Weights of a small mixture-of-experts language model, trained from scratch on English Wikipedia: a variant of Adam for the experts.
Below are experts of layer 6 (counted from 0) of a mixture-of-experts language model. Rows are named router (the router's row for the expert), up (a neuron's input weights, with its number), down (a neuron's output weights, with its number) and show model dimensions 96-143. Each number is 128 + 24 x the weight over its row's rms, rounded and kept within 0 to 255. Numbers have three digits each.
After each expert's rows: "gets" lists some tokens that make up at least twice as much of what it gets as of all text; "raises" lists some tokens whose logits its average output raises strongly, later layers aside. This comes from a sample of Wikipedia text that the model never trained on. Tokens count by the router's weight.

# expert 31
router:089093139097116087101128128116126104111112172152127127128173141123131133117142113121170102110106136133083167131132174147129126092089117141119109
up1:109104143180141123099142087115120092087145132152101113106136123140079131078116117130121097146141106156144101123154164150112070133095155123141156
down1:133128189146160158147098160149127109083137102162099170110144106118101091105096154188106103133120109135143135117133108134149130154086112103138154
up2:124144104169124136151111133095106137159151141167148128166112124120131121140119094109123133122091142151110123144091112112116136095143162134095116
down2:157172160126175114124109085122123145102132092110140158160127131127111129116122126152135085120133122107151095107104163116131118124109154088127140
up3:089123104151111120143120142120115120098163152124161131099118124131178157161116103137147189124135112162117121123133166104119115114142105119122153
down3:121114137149136102084110146133130162109109112109116124119113137141147134129137138169116149136145116106133073187136147107109115097101146038156110
up4:153097124134181079151140135178138121140118099110142123141097149122144085101121138143148150152096116135124111125128128121143092166130134111126087
down4:112144122130143110104158148101167145126119115116155178097127152136130105126111161255110117145137142122144147116107144172140128137128132156119138
up5:139149116166121136123145165128104154139113145133208106071132117124120115139121102100115157140100133107140114145104092100137150159161131154109134
down5:127125145164165123151152116110150118124105130125155147145147146086129111113111156103126116116105092136139117138120131134131119176152154116100133
up6:112100152107071136130131113098119089151093124131101121109063119128116141137144114134129108107103136078106145119122084130135139137159160159137114
down6:093172117090107157100173138172134129125133120109127183073140121106147145122161126094067138129075151098114067131146142126135132133119130145145124
up7:158094116154107127130141138164129114163113133085124132154174125122134101141135132120134134097097124110086123148106104132126107086135147146107125
down7:157129128116125164146139138139104148139100146117109149100113091101163140149115128119122119141142101127138127145138122073110119125183148102145151
up8:172126107127101147104149132144172146082148125153136154135140128145130133083095082137147133165126109123140120109141141151121152134139136115114124
down8:136140162124161122119143121134144131122143140127103155109162113130124146104129154255117134142127117103120098116113133150098146197122138098108153
up9:112138131079124104195150120128114091142088160157172082171143081108090096085104090130137130108157115108119124145113113108117088101124135161120129
down9:148141111134126088144095092143155129134140113112138137157164130096142124126083160150152081149153121187111161159129110100133067128129118124150120
up10:128111129152127121150122126129120082176169151175124134167161145146104098134137134132087139119106156090163130134172109075116142070159175123146166
down10:138154158134117164122181152092120141143168133114123130131126136112132107169129114156128083119118128138129100113182150123111125139132185145144156
up11:110094123155093123131137134131133160123095119136139135103134101115103121106128114136138136135093118111140144177154125142102144138081210141121105
down11:142152114124153124172114115144155104087124128151139122140102091124140101135172137172125134136122129103117137158106152162143159188135166114130136
up12:157120101085124120113164136086156129150113091143125135098104124140175053139086110153099148119149112122118142123080125120131100152132095131057114
down12:133135126114113089140127130170157130128146152104136166108137140125142137131131138242148130142101103111126114151113096130142156168132129091124104
up13:120154095117142126122143123100157146113063128157151127118104141109127066126107116122119143153117121117143121155069139135112119146147110131081081
down13:092162127088112131126143111088151114137150098127114178125120149138149144115145115146148125147127153155150133107165129095163106181108103125144157
up14:148130130090150121142144099132119088178099120133150156141121124128171126125115145113100130130081104127076130137138146094152155115108137131132085
down14:082119122148121210121124121115093138124132149136121097096136168151146137134102117151168142147128131120146125113143159139100074133105097150101105
up15:096117142136072102100157154120114123153105147141160109126156115096105139158130121090146124081146106127115100121107121104088118093171131152161081
down15:100149109112153110118109139167132119169114144109130104121169155123116157163142128098094142130135105121143104145132139120121134140109101132088109
up16:157153134119127109055130124159109124134116144130148118137152149106110148102114141129140140147097093122090088124095137117175108122126156092095081
down16:140131126126106144131115130134105132145142149143098138128124144113119141132123129217078121133148144142127117143127114128129147161110125085159120
up17:161092137188123133126142069122089156135149136144104141184144129098129148057128117149124123161100114124152098095122099124142149139117145125101113
down17:103145142093182162131141163169139135071122129133111132109119119142116125122117104186129114140147137099188133088148088120106141138122110098137153
up18:114112108137158170153143122140113138106107114092085113095163139112091148136108113111080106099131105117158128142170148108141141115161101086145149
down18:126147183145120100128130132147114135159099120151124110129121089083108170124155149136147142179145156149097143129174140129148115141081089129103087
up19:070133090132141126169148117115105106110146118125121112137139133147136086081091108128142114091132149116133135134121146137104105086135116169155138
down19:092131118118121140144135132143114128122142116134143120143186123132091131145122090119158127146152110110105145115099117131158142111114083111155083
up20:104145097092121154073111180089126149120095124118116145096112131159129143122118174103098095118156174101137128126140166131099122102101087148156144
down20:139114176119127102150112123099150158119139111146115127162146113115125121131131118175172169125139103129107131077138113160150124112146107141135127
gets: ".", ").", "\".", ".\"", "'", " 3."
raises: "\n", " By", " However"

# expert 7
router:113112115092126137114166109092173104134119172104143124116145104106141102087122078089131116119129110088111141178135122141124121150108124150104132
up1:098118174122141114128171138177132074166126128118159102117106111139163111093123112108105151097139105118150116154080167130162129105135097124110106
down1:098148103090115138127122069114048127106138138128117143132134142118180118142111135106147065177132128125080159133123157125138113132170158128128131
up2:120100100115126116139121071144114186133140133098109098133116105101117083112139129125128134085136146100166117129142169116143119135123157148110118
down2:160135127157111123115131111150100120121101118140138146111129146142116129083155125099130143137111142164110158168087134127141099124134146142083097
up3:111155109086097141137125127145134142146154122141100138119117093155055102150139129132137142119128155152081164098120128114122154082096113154132122
down3:137076097118134135132106149160094120159110100162128107140140149147161131078121155133153104167099112081164151132118120082086118141151156162165099
up4:123091131156096134149093116127137107139135111163104116123153123169178154146154151093089117148143161163109146182126137133147129101123185151169154
down4:154074118163138136103152121088162104095151063145159118081119133153145077116097111121105145143156104104136142162086151107143129116067172143130136
up5:142154136100102149094115111158072118154123156144146096126153145130133146089136131109115132126131169115125129131149151116123100112119165126160146
down5:111141129115090107095112086126101137110083112121118141151076153113167113128101155120124106122121130137172126141053100104114135140139100158087135
up6:125134156141135148103140121077110123158092145180128098117172108126111134207144128117118131098114120129124156190133146118124105125110087113115145
down6:110164135123179112171110150145145118121149138134153123133105139122133144130133120136090112110114122139139106186139096102164151102103147123090152
up7:113103126127095137121111129110084147133125184118165137097111124122138065124112118148128146171156129158093139176144135104149146136146136127097124
down7:118106158158135146099119131141130149124164137147137157106115147148113109148093168123126136125140122123092139149158148162126128128139130122130152
up8:056112142088092116154127165132115139060127104118139126121068125170079166144159162135098158162157154159111114130170154113139114128122149170119133
down8:144140130116118144117137132143159124181149122106119168122115122127137119141108119108135095106088115130086135149143115122120126154107132148146137
up9:109136115111103083149103158093113160108127152130198112126109146104110165088131142145112123134119143143125110145164126119113110096114163112114113
down9:136144160062161126129139129147120146151152100093077188157100137147108154134108129110109109116113128122137125138079113136135180135118114085152070
up10:151098131167121139129090148088158102080114119146155118123124163135180093088109093136109130139092107134153139123143169118139083117131193115146118
down10:138125153125136151124121104121115113129149165130081187149138126150096118146122111143095100141114115147110126115130085118128165113118123119132161
up11:126127135126134112127118105195159105172063126115118130105171143146117169164137122112141137138131105156081117172140144134140125088083107138127114
down11:119170157125151154086162132135125153096130115129152098114156159123096113168182123117150158083096123161161134180157116109154153134131123152127116
up12:082129113120151132102112152114153153116165131143087136129128131127124090126133095104154126170101094116076110146059115131114155094137121135112116
down12:164136117122096127152109136110074145146123100104134089113104138135098139126078166142160107147113110124122141114105117115117126110139150137104146
up13:127065129142104157131101150089119184087172140135153137115150154111103099115118130137178135102140109093165132122111140131130133120129130140133128
down13:152136150125126127112139148117072138104140175135110160069140135165086140135150131130149135133128145142139110139141101106103152107136159084084137
up14:149116105118082122103108110135150135167141104126129087086116124155101136097117040127157105121159115163157122112136138123122142121139125139127130
down14:120141085089140153143130143141128191119126122101112138129133170140119117097146110131132173124118116105138119145140161100146133142153131138127144
up15:136120150128153144137178098157146093109134135138149113228156160109144111136107081131072140114137149152099120112142128129158108124114131138112101
down15:131114095127093149141138092103082101129134145115097144110104115145150141179100141147138132117109130112137131107124153146100128170146108112149117
up16:119115115155129134112108075107114137156134134168149133130147142135126078167132117131144126144147124139104131185154118121111128102124126183129130
down16:129130087185120131128109102134113138109153141140141127111107111119138125164158090140145126110139129113136111136127126114120133118117155146139150
up17:145074104174147093145121082143138134118126154107169131125159082124114105110118085121143110124143117126144131133099161134106109123122138150150133
down17:121135144139142136104175141078108150115169128130073146128163161148110129110129108132133100151109088177110094153159107149129140108093111115103139
up18:097109158111096158085146135128107125125101124142218114112082147146141128155122125130144163149149104152138134189088133128141125130140123111082108
down18:150075137128125175147121110146076124131153106187125125116122130117120119138137160095105118132125131174149167133143138144115086123138132122178104
up19:117141112121134123120180156112111086144124123107135151163130130131092121112125102126076121147126140146112126104135106125123111115136166103146117
down19:104153092141148138110154126143136180141133128155132160139124085115149198128111146119186119132138145108151148159158133111132170128154156101171142
up20:118087111155163146101173149143134072118127155146142109154162136090128149148120107115137124129087086143140102111140144120154127128100178128150111
down20:127145149115135147172158105129087116123107146146120091092147148099138134141128098136125142130155111107157120112106117132119120094163134097102103
gets: "\n", "′", " anti", " Anti", " non", "5′"
raises: "|", "-", "\n", "1."

# expert 20
router:112110111102104134141150128083157124144092164114181083155143093115113138125126139055152141119162076115118123144089126086112128114143154122109123
up1:115136133103137115158147126111138116120136132126161103143123125099116153127143107115145091120134121158125140079131150100150122121121106118139149
down1:138131132094150142124156122115114090125108109116088137125156144132140143090118092161110069119169147146124096104129132113120088158120105167125110
up2:129100117150135153144121119120122142131131113148121120152146167113104074142140142117137150104112108146119160158153118094115100143116147145131121
down2:136161093069140089117134102130179115127132124099124153160095121098123167127126145117145165140130159152136121169153115131150094171129105113127139
up3:119072076100145145127159095146127145158144128120100124105153110126134115141128092136104126147127161085152157177169068146132124128118194157137139
down3:115092138075109126146125126104075129104127108129128148133132108168150123135143084046139190138134134156095124156159160134111138113162129167157107
up4:123111134132102121156075116135135137140157142148143182133102111140108128126148108154121119156113146091112116107122193135108109152135135108152123
down4:133092126115142094103156176141100092106113182112134120102152127146132124114113094097170160135097132128133115097121132130154128123141122107101094
up5:130143135155095152163143141131131165091120133107112117135182150143125091102126123140120135128161106162138152095158106117119129132101142162118152
down5:141082074068132130133109118166119152136111122101090138102137134105146129128112142129097159157143157101129115127114109133165128139117129126115131
up6:142123140104089136081117148132115122122117140137122078182074086146124106135109131128141063110090166138129167104119098140135145111151138125127117
down6:094124109107166111165130122086144177134093136147089090079139116091156125089112077096112167147094122107141128080126157102113147145141127069121105
up7:178132118137149087115136096134131133111173165115101116142133096124093120120147150129133117083156153113140141123139122089116149145087109132127052
down7:120125153158134090123113122137099098117104107109083137130102143126119113114126112182153097112133147135102142121149111099116134084063122155143151
up8:098158094057139102122093111123133140125123143160090111136118145112143117168103167119126131128131170117131162168155169106119122124125194089166122
down8:109146140142171102106131125124136104097101126113101126107150107148112177105122109119145145084120109160132106149126124154146157141169127144145142
up9:131125138108078120108139096135127118150100114134106075130169168157139098153095127098122089141149145187144111115122091108090125128121129142130132
down9:156121130120111151127160138111087070113078102126161146180122148118123141092142131108137108117126090153119094107160097143122117117117078122120099
up10:105121100099097157095116143080101136110137159108149112118147112141141101134121155108108176131129190112158117120106078115094143152131152127111153
down10:134136127195139145102122125125147124119149111160120142149102178154120159097182102110139139120127109131135150150097143111116129149121089155170121
up11:112084137108127090119142125145109099124132103182141130106178105121122155156108113127115106167154125077130137139118112158136110149132129119140136
down11:125154155139151144154161140091095110069119136098133120151125116085130141111134143125142106128119122179125143146117136136164152124182135130095161
up12:132134094149165128134088104151093115104172160099120109174141140148094147157110144123153103131085153100130122126157129109074105120133081135134120
down12:169145055102174110133088144132096096098114130154120114115109101122117149177071178136163096118099118098127110116095143129097119122146120146073099
up13:141112124102130105117163111144162089161189145125106150155128141123132155094135097140169106117131128106104116185151134179138122115138132146097127
down13:126117132113128153144120104108168125103101136104139117140138136123117175153190192146135126094154150152102135152134106154131097159122128133130172
up14:110121112092115144124147115135193139167100131157159125124145120073119104138120132109099145131115120133118144156157120067140117141124142113130125
down14:096149095110095112100132125118116126111112091098159159132140172119099154114118146097131123099082105142133130087155171124060130127107098131140128
up15:149116146153166114107139169157133148088131168134130144134132138123131105129190159178123094121118185161156116150133110142109108133150162135129130
down15:137117139100137155134091130080070147153147123129109135129133122124109128107133092106122125139167116101052146143120151101135111112111140138129097
up16:116112107160129160158125118145109145185101144100111112090146132182093100131122122131121149083112119137147165121151122172135104143117141145133189
down16:102118144100105128116136092122087140104126119174136119159134096090148116118144135137095134130166151149094166163083139170161105146150149188116147
up17:076124095123143072080119117156157102128164131170097099131118098164115130154107167147141130098163130169130132138121069106122124107104133150125139
down17:159114071136093122092149101136100141104140115127132125103121131124104092127116103160153082113103166142130090163130109140076120114118092113098149
up18:095134101140104115123102096123172114150134122147124165151181111097057137130154119126158110124142089157134103133159130112105147084147113136135084
down18:137125151167101155127139114164149131168124122088151116089090142142098112089131112124110124131084104114068091127122107133131097122114141118101110
up19:126123143080117118123115110138141114184172143127148108126154157126108103079103088080158130135118133126124082132108083147109125156108186126110093
down19:118080148115160179144120125114156146155091138142164153104127131167127139161104132152128154149108121085136158144177142149145131119097126105163168
up20:130141110132140167119129122108133105117174143136147106088155140151103110124160117134080138163118103142150135095103111098106087114117112186134106
down20:151103140124125136128099098101092158105139124165148126153101125123118103096111159157139070123121141118105097180142116147096117127163148140087136
gets: "s", "d", "y", "n", "e", "t"
raises: "ler", "le", "sta", "la", "les"

# expert 0
router:110114108104125139106160095088149095136136162129141105133145136103130102138113105014165122094103110127110173145115115136115106136119116132101110
up1:138144103099062147117121133122127153201167133131124152152132135091110146132128146088169157103120134183168140161139156089123116141138133126108145
down1:134100116134107143171135127147140129136146119094091074061114132152096131109122124100174153113117100138134124173136120142176114155096131153114154
up2:075157109116145121152104097135188138149134164112142124082125113160121063172142156065157128136109152137091123151118154129101136162112134150156108
down2:100102082125156131143157142142090145140142144124099166128099111115142138138145188138112165139114144117154161116110126085139132124150146187152131
up3:117108156105147119117139174154116119150128112167186121144121075141116129125148128115105143091136108151146129118080129099152092103137096113119105
down3:147119143162147109158118157135146162149167141123142124156078112122116129128123147116146154124110142142138161128104114145071090129171081120126111
up4:082143118118158141152163116139109157098144125115169123147113107114150126148115133067108126150109135104145163114149134120126115113140139099112134
down4:140124149158185119123166073139119155118094110155137096192109130112133097048141132122112137118127127111111122120117076099164126100167139149106134
up5:128134121130187139112126135177121147138069126144129138137147060145138088134124110139113145116118120158103159096095143121114128161123155151169125
down5:156130110148187143112117149149140170131116117138105167157183159150135135137127094158125106114101111182115165119097170145081103170175122145148135
up6:117130114129078109151120070123135144119137117153107139098116137140091124099133085093141113092127142209130202120141147144123137101139128134120127
down6:121132131123105126108156089138135147120130113087149141138168141099144142125152125119160111164128139120111168120143099168090106143080118117072164
up7:121118121176098105139085119128135129100158119118131139100089148162104150129149132140098110160176173163143119080152109125167102107115149148091131
down7:115128121110134142104123119139142123125162124151091125144085156150172159124128114139104151135154116093188140153159161125108116169137112114177131
up8:096130177145086120133121152173106115148112137120164096075159140116158094099097143174113165133136114052149137119091152072164138137135137164127082
down8:179109082117110104154131162109126096127155128145168062101122135159152120116119126111115121121121169148090138105127135103123156119142122148155138
up9:111106125156102156105140137144087151147152160132088167122133132089155169114117166143142112166153105173095131145132140146169117085110124144153145
down9:107120112152165160153074166135152127101187134109084099111116151147106103119137150112108097146177167156135089169161126106086160113133100137141123
up10:086115131146138162143156128163092129136147129147111128161112127099127132143118144105107144132129118153134134106160142075110121104171119148148140
down10:074157111126153126143086118173150125134146130119097135110129116111118124149152096131100132146138140081086127082155065077137129128106126138104151
up11:137155144131143138133155105092105140183131133073078110118105153109137174150129091113145156119104154146089154112095130118128168125110103131107082
down11:137087098119127137121131117138136087125154139147130167117170088115111170127142132080107129096141128127182125116141157119157156136165163102112110
up12:122107136139119142109120129096096149130117183129137069148103153111080102115162119104153119142075110117131137133136128120104108104101169119068109
down12:120133116072126104094144103097122108114112136112137087135144098097130116097105128121128112123119111125072131142059127106121124118115129096110120
up13:183108068168120168109110144133159132150085095132189142156116140080125131104143140072180150152150139141125112117137130134089118152137120123084060
down13:097116155135151185103147138144134117129091104120117164157088122145132125157157165120159120170148123181178117124127124127114141136200126107143100
up14:114115202167143110101153167162063137147134162130111134126109137126164168175137117157118126131133115093131106102159126114116129161127117138111100
down14:153125054129122128118099138120172135132128122151116125126159112070149115111160151127129126163087152154109118173149144119126125130100155136148104
up15:132115146111136159109104114128136093124137125144153101145149091155151116078110133151137143142113119153182151154078137117087110164099140138112125
down15:161123119179122153142106120160140138104137159168138082154126136139106117142108153114152126124129135107122157110167125160108135186170120118147124
up16:119117085145075151142092146120137129122140162172128127096128124097150079126125121125141123138146135108147143116101140121133118102108127114119083
down16:089128116146109080105134134129134117091134150133137137096064127147118111111105155110116142159120112144090140119125091142118108158096153090074110
up17:075106125111130141109099091087118116137130169125149096151174141136122138110099100123119110134097098127111119134111141135122120116089138165099111
down17:142099128172106133115125155132099082121137134131173116177133114118139116111118150145187116135119116146102127122152094103099127185118131149119135
up18:107119128120127162145151123125086150143110121145141127096102141169104090124127175120155150148097206116168103147111152117120151136124119099115153
down18:097099154158117131135149094129152152123103124157115117113162135122134146078141086137162154116123122144178152142115142116123091158150112092140169
up19:160142113130109129118128149115150169104141135139098117148119155115085165113123137106173109133083111122094137117111144138137138157142121097157100
down19:162088131152155108115144168121141161102123174132130116116139172152121095121102144119108120122103139091097168113123120139103153103144130177178110
up20:134149138092142110133191134181141141136126142115119113086171132157150138103159112125143164129113091152093155147152109098139088122123123120157152
down20:146127155117127120144124124157091123089120094092131117144105147116155115164133132129120119130104193133129132169133134146124120133135126128127119
gets: "\n", " P", "pel", "/", "op", " E"
raises: "\"", "\".", "\",", " has"

# expert 17
router:090103096096101117109144117091139111136092142134114118112155090085119101124158098120156127091130120136129149140123156124118107141110177133116120
up1:120080107158109104141146141144143133084093097144155168088096110125177135127147119107120077131163160129078124114086126118187125158148159131133130
down1:110076144147130152114132150180140089088111124082123105099080091172118122112143124159154115165135087120179159121101117129116120150144142077125120
up2:103095120189105118181133149117163135119136118145108140135081113137159148121097094113125141077129114104114144131125103143150148152105101166142105
down2:184154125106121119122147134149161122132146144095134126108124127105119135126077217120137138144167108108160127134130175105146102122140119107112134
up3:163125135139096137092098123123134132165163143114130117156123133112134131094127156142113184125112099117118141147160119099149164133105126142109129
down3:134123131113123134140107172106133118096102137153126109088101144164110174168160101147112146154108138148130113101143165106161138187161174157137150
up4:127119143134131130126126112089098084157094087128101161098159157135177122119131121135181150155117097140139109168131118119148126135173125093152157
down4:128151107148164122160149121130155129122128151116154155109128128183097113151128130124112146110160139124141093132145141129133160154130142164140160
up5:135158106139093135141132155164135163168115123094124104122098102165104114129122124127151130122142157095132126113118167120104111142141119177123106
down5:177056165140146161133120114125153161081151119127128134129124111158089137155123091187140151110058158118171128151117126110142114150095136118098127
up6:110096154130126140105135067118102158111115121111151120117185105115091139138086102099164098118136102143124122151102125117143110157111133157070141
down6:107176175091113139136162156120113138147149159173108179123114119148127196121108114118101167159101124156108141139163127137095090072165126094132132
up7:161122135168104160093131115130140131145152194167155141104117158112118121180106150165126112171119112119118145127119107151122148141124139142088149
down7:121108159085121124150127154150133138140129112143149097131121156139160148140161183119158134144124146168148171173111142141101138122102072112147105
up8:156153123142119121144095102135147139186128108130165118120135156134134125111153109104115103145120093090141153136151150126173136147149152094096079
down8:125092163135126082115136136095069140106126127108148143129117161145145103102138143102118132121112145130087139132084151164156142137101123110148144
up9:116155103096188157121138137142152089130104153154120095127154156109145082127109115141155068143118096159139145147186130138113140149137162133113145
down9:111091127113113113093128091132150146159162117119144123184114127123102126129155154148119153156139160106164080129163087145151109155098128085139149
up10:134104121057111092159101155138152079123087120149102163084104083132126099116129127140148089152125109158110164143125139061120129098159137085131116
down10:107140116119158083143079151163124163142150146124117131134088130105130117084133153134093121112116152112133093107138113146131119146145164132156143
up11:135152133171129132120135112176128125116166163170140122130148095119106155130130096147078114171141143121124119141147153147150099157114118146109124
down11:144133155152141136156136116125083122117118130142090103138154150130112098122127140140183098162113147133111130113137120131127153154161138129134129
up12:149072136121080105123090152132150119167182131134125124150158153146136153163148143127105119119154122129111164149125121131138142145129150133130109
down12:153121150132138107157094133141154109116128145154136113109115130141125147136137110105108100143116116142149133184118182147102125116112081125143128
up13:122145138158111159139091135081104118144149131149128114106131150142133117128124134139160123107130108136137112110157105128163153081165145119125139
down13:100139128129136132137165132064135113134145163117102174145113146182090137141155164121107169092122175137135141121131090134119139106087154126167119
up14:104145097166100136097142109120145136123126122131139110159134133087110098100105102098151083132117118174130164134148084118123177104134124096132138
down14:114129117135136124082136147076091121147146099119148116101091181129095117140135137141133143198089122131130146131160130118140087110139132094121154
up15:125139161119116098172174117102110080113098138114126098167128097148152110145118090121125143145149140104117107140134137107117109102103098130119172
down15:179124148134133186106115104131105161142133079139118145084124114119134100132127131170121138141150133087125101113150146122124114111161098114133139
up16:131126118095091128114148141145152083120115146163126165133125098154123202126155135097182089145112099139098141131140097135128154123129155098132126
down16:131129131139145137143145123170101107161181146154111153104138104111125143154112141152104086095118140196111120121126121108122170142100140100117143
up17:161111113083101143134148148179141135101109135136126135104164121135146129121145148080166130115151144151093135163094104141086133088129143118083130
down17:160107131135131145130104122159122103117152086109068151121116142130127122117148138112105087130126126121128135100153134140164164150120129131158133
up18:120154133119149121142100146128102158126169128158132154122137155151091141110108137161139132145119138124089170132147095136150137101118138107172097
down18:115122140152097145111146151099141123125122160111144167149120113110146115106134091059103147092159095132087110106126144166133130084161095143128105
up19:128117095173092135137097129107134120108146117137100087100121155129122137125128121137118084104147099129129186145154116156133122104098143155098133
down19:152139113132159089139176100123117119084127097126100167107133134156172134127141206128154158099155115155189152148132139189134139109151149139094110
up20:144104139124103122124157127140118165132149129127119131123134104074096133120105164127119106107131133130125162162130127126141114103099123123086127
down20:141173108091147106134107149120153116168152114161098165117072145114121154125156153162103167108165131149110096136130150151146138138085123142128122
gets: "s", " ", " km", " mi", " County", " m"
raises: " in", ",", " and"

# expert 16
router:118110127118106113129148108101134121125097147160176086136138107089113123135116116095175126114129112142114153161100161098138111102122123129104108
up1:167126090105122134131159158163128116072103125085118101105172140091126155135126156093100132171116096133194140134132109116104152125078130145150100
down1:091088147141131113098115158155143119108130118154143121145125133166136115145175111130095152139120166124133093121099111104121116123129114078102158
up2:135135129115125100126175093114151129131123118119167101124082153161156121135137107097124130128144072111101083116153167102171140145126125144131077
down2:118095131128116127138147141103132108154166081161085147125189121121129104140101099144108151175109113108083101128127109140153114117044085102099138
up3:115122135123115108129134085173140119116143158122095155116130165121170128100095104118166144111127128107137094161124110162128132091147087097147144
down3:089121123135114131149147136075129150117109107140124134147141126166128121145170103167089118134107139151109152141172188136112126159143148150143135
up4:111129131118100147106127117135117141181080164159140117101132111133128123090136133121104065133133158119163156130103122169098136143135151167104151
down4:123118119165131137136117099113089130114096135169103118124136151114131113138108143184093082147157089132101151138139086162121129137110143164128127
up5:140145134148148118149143173117164118064139112133157130142147183112128144157146107099092115118131116109110129129134124068091104119077096151125124
down5:180141127080126136126143142159107115135109154097160133084103135140079099094139146111169087145131162100111168121117130187144115108142104117127117
up6:149124112164112148131137127130150123099098148127160113175112140099134140140108132077162118130127113151140119124100138130138109125121135133116124
down6:143097102137156143121113112117159137135133140105127145133158134107126136097163116149127152166112143123108135068145091124150153126158145108113109
up7:092125151159146126161124178127143148111107145152130129159131123114129116094120098127153172072171079176134168128149137151104150130076088062132110
down7:134122154166082093124130112142118132118116119122091145114118152167157108142118134200149130156167135097139131112095124135156127086095163103151111
up8:149129115130167110144131152116170136074098121113131090117108172128159134145115132111108145057112128092131107109156166134117082148125151110126159
down8:120118101142118154126117124120098122134140114109098105139123118148132158120117117072173120103099092146098100167109134129180140098125094113144113
up9:139118145160123126108084114134079130175158151152136137105186153112148113095136124134113096106122124134120134117109116156046126135117121174097131
down9:112101119134130129131113115073087122127106139152107129095150163112135129132110154162101081147145088138083137117138121131094152140129155154117147
up10:083109164144139126088116136097085125129131128113090145151097087090090153150139131127171138162135158133117170112157111085138152131126121150100099
down10:149078107081109141132138144112142144149110119149137128132148118126137128146141103066105140137140155114110101134140149129144143143120170130118098
up11:122134111113159148150097102129148128099176122141091098156132089149127133126181093134111069131138135146146130151165135137123104095143142162089147
down11:090111120167100088098157101138163145154078125117139193120105133130115105091151115113148114115165128117094096108111187134179140144117136133095139
up12:098116186171106107108151133127093148106129135137122149129129131132101121144178080123116146147168095136158145105167133128160169134093130111107123
down12:084122093130108123118145122120166105123101135127129134142160126073106115109095169148121093106092126124124144136164076156131146113103131134166135
up13:134129099139154149111127110125135148167145163114123110125172122163179132125117156133103148121153159152106119139174115169108169116146106139127107
down13:145117207126122128136146138123129127101135132170121120133108130075134118138135120139130131115143134191136135140098146128158137125154137145129122
up14:126126118060112140119099157108106084095131160123109118118142125106114120122147145116130149104120122138134141089142167145180138152132151061095179
down14:125077118164111094097170107104128118139128129128143149113131128125155126117122107105097152137122158104127109134114108112139122166091121166116116
up15:108109094152097127109117150118101110142142122105122121151132130102081122080108174079175136131122132140107104124115089133143146126153117137129150
down15:134120138133162128122125102158111140158110158133108142162119150118145134087079144118161141153184109106107146146111089103112169099111142098153141
up16:173094105170106123089079117108123106132132105102129155131147117168123124136141165128144120116131109110090097179112178080152128151119145139122142
down16:138150145129105110140118140155114137100122095133111082102122163108130126118112104074095186094141108120160117096128157140146090100095149119090110
up17:119078107133109152153133142139134081167178171082130136116171137123142132131191138156121162118143157136120118152075114136067095137070122134108145
down17:114158109124148120127098135108110119109099160124140119093116154151170129129092100141153124133104104148113124113142130124141158121097135065111091
up18:171085108131149075145123115089122140092118165083119144116149147136121112161136092136143111105081143107133133085161065109105136152122098144136141
down18:123142151136111135139128161093112129122158105158149114127134127101124140107135142111130111119152129125107080118114168150168142132123142111109119
up19:161115131118112133115090145152138116093146113146112104047160131150111112131106135123134138112114132146148117128108103135064154133138113147103125
down19:091114135126140119152120120102119124130153115081123163127118094138118104121109140096145087185137124123121130086146115110122138138136137118151149
up20:132153149122126138111130105161129107097145132124102133152087109056183176132080070129123133128098113191083097098132104091111120094142150113141128
down20:099141145097154113155145096146123173111130143131102117111118152137138138134108133116138112143114166156163100155128147122125145106099084119085138
gets: "s", "er", "d", "t", "ing", "al"
raises: "ia", "light", "-"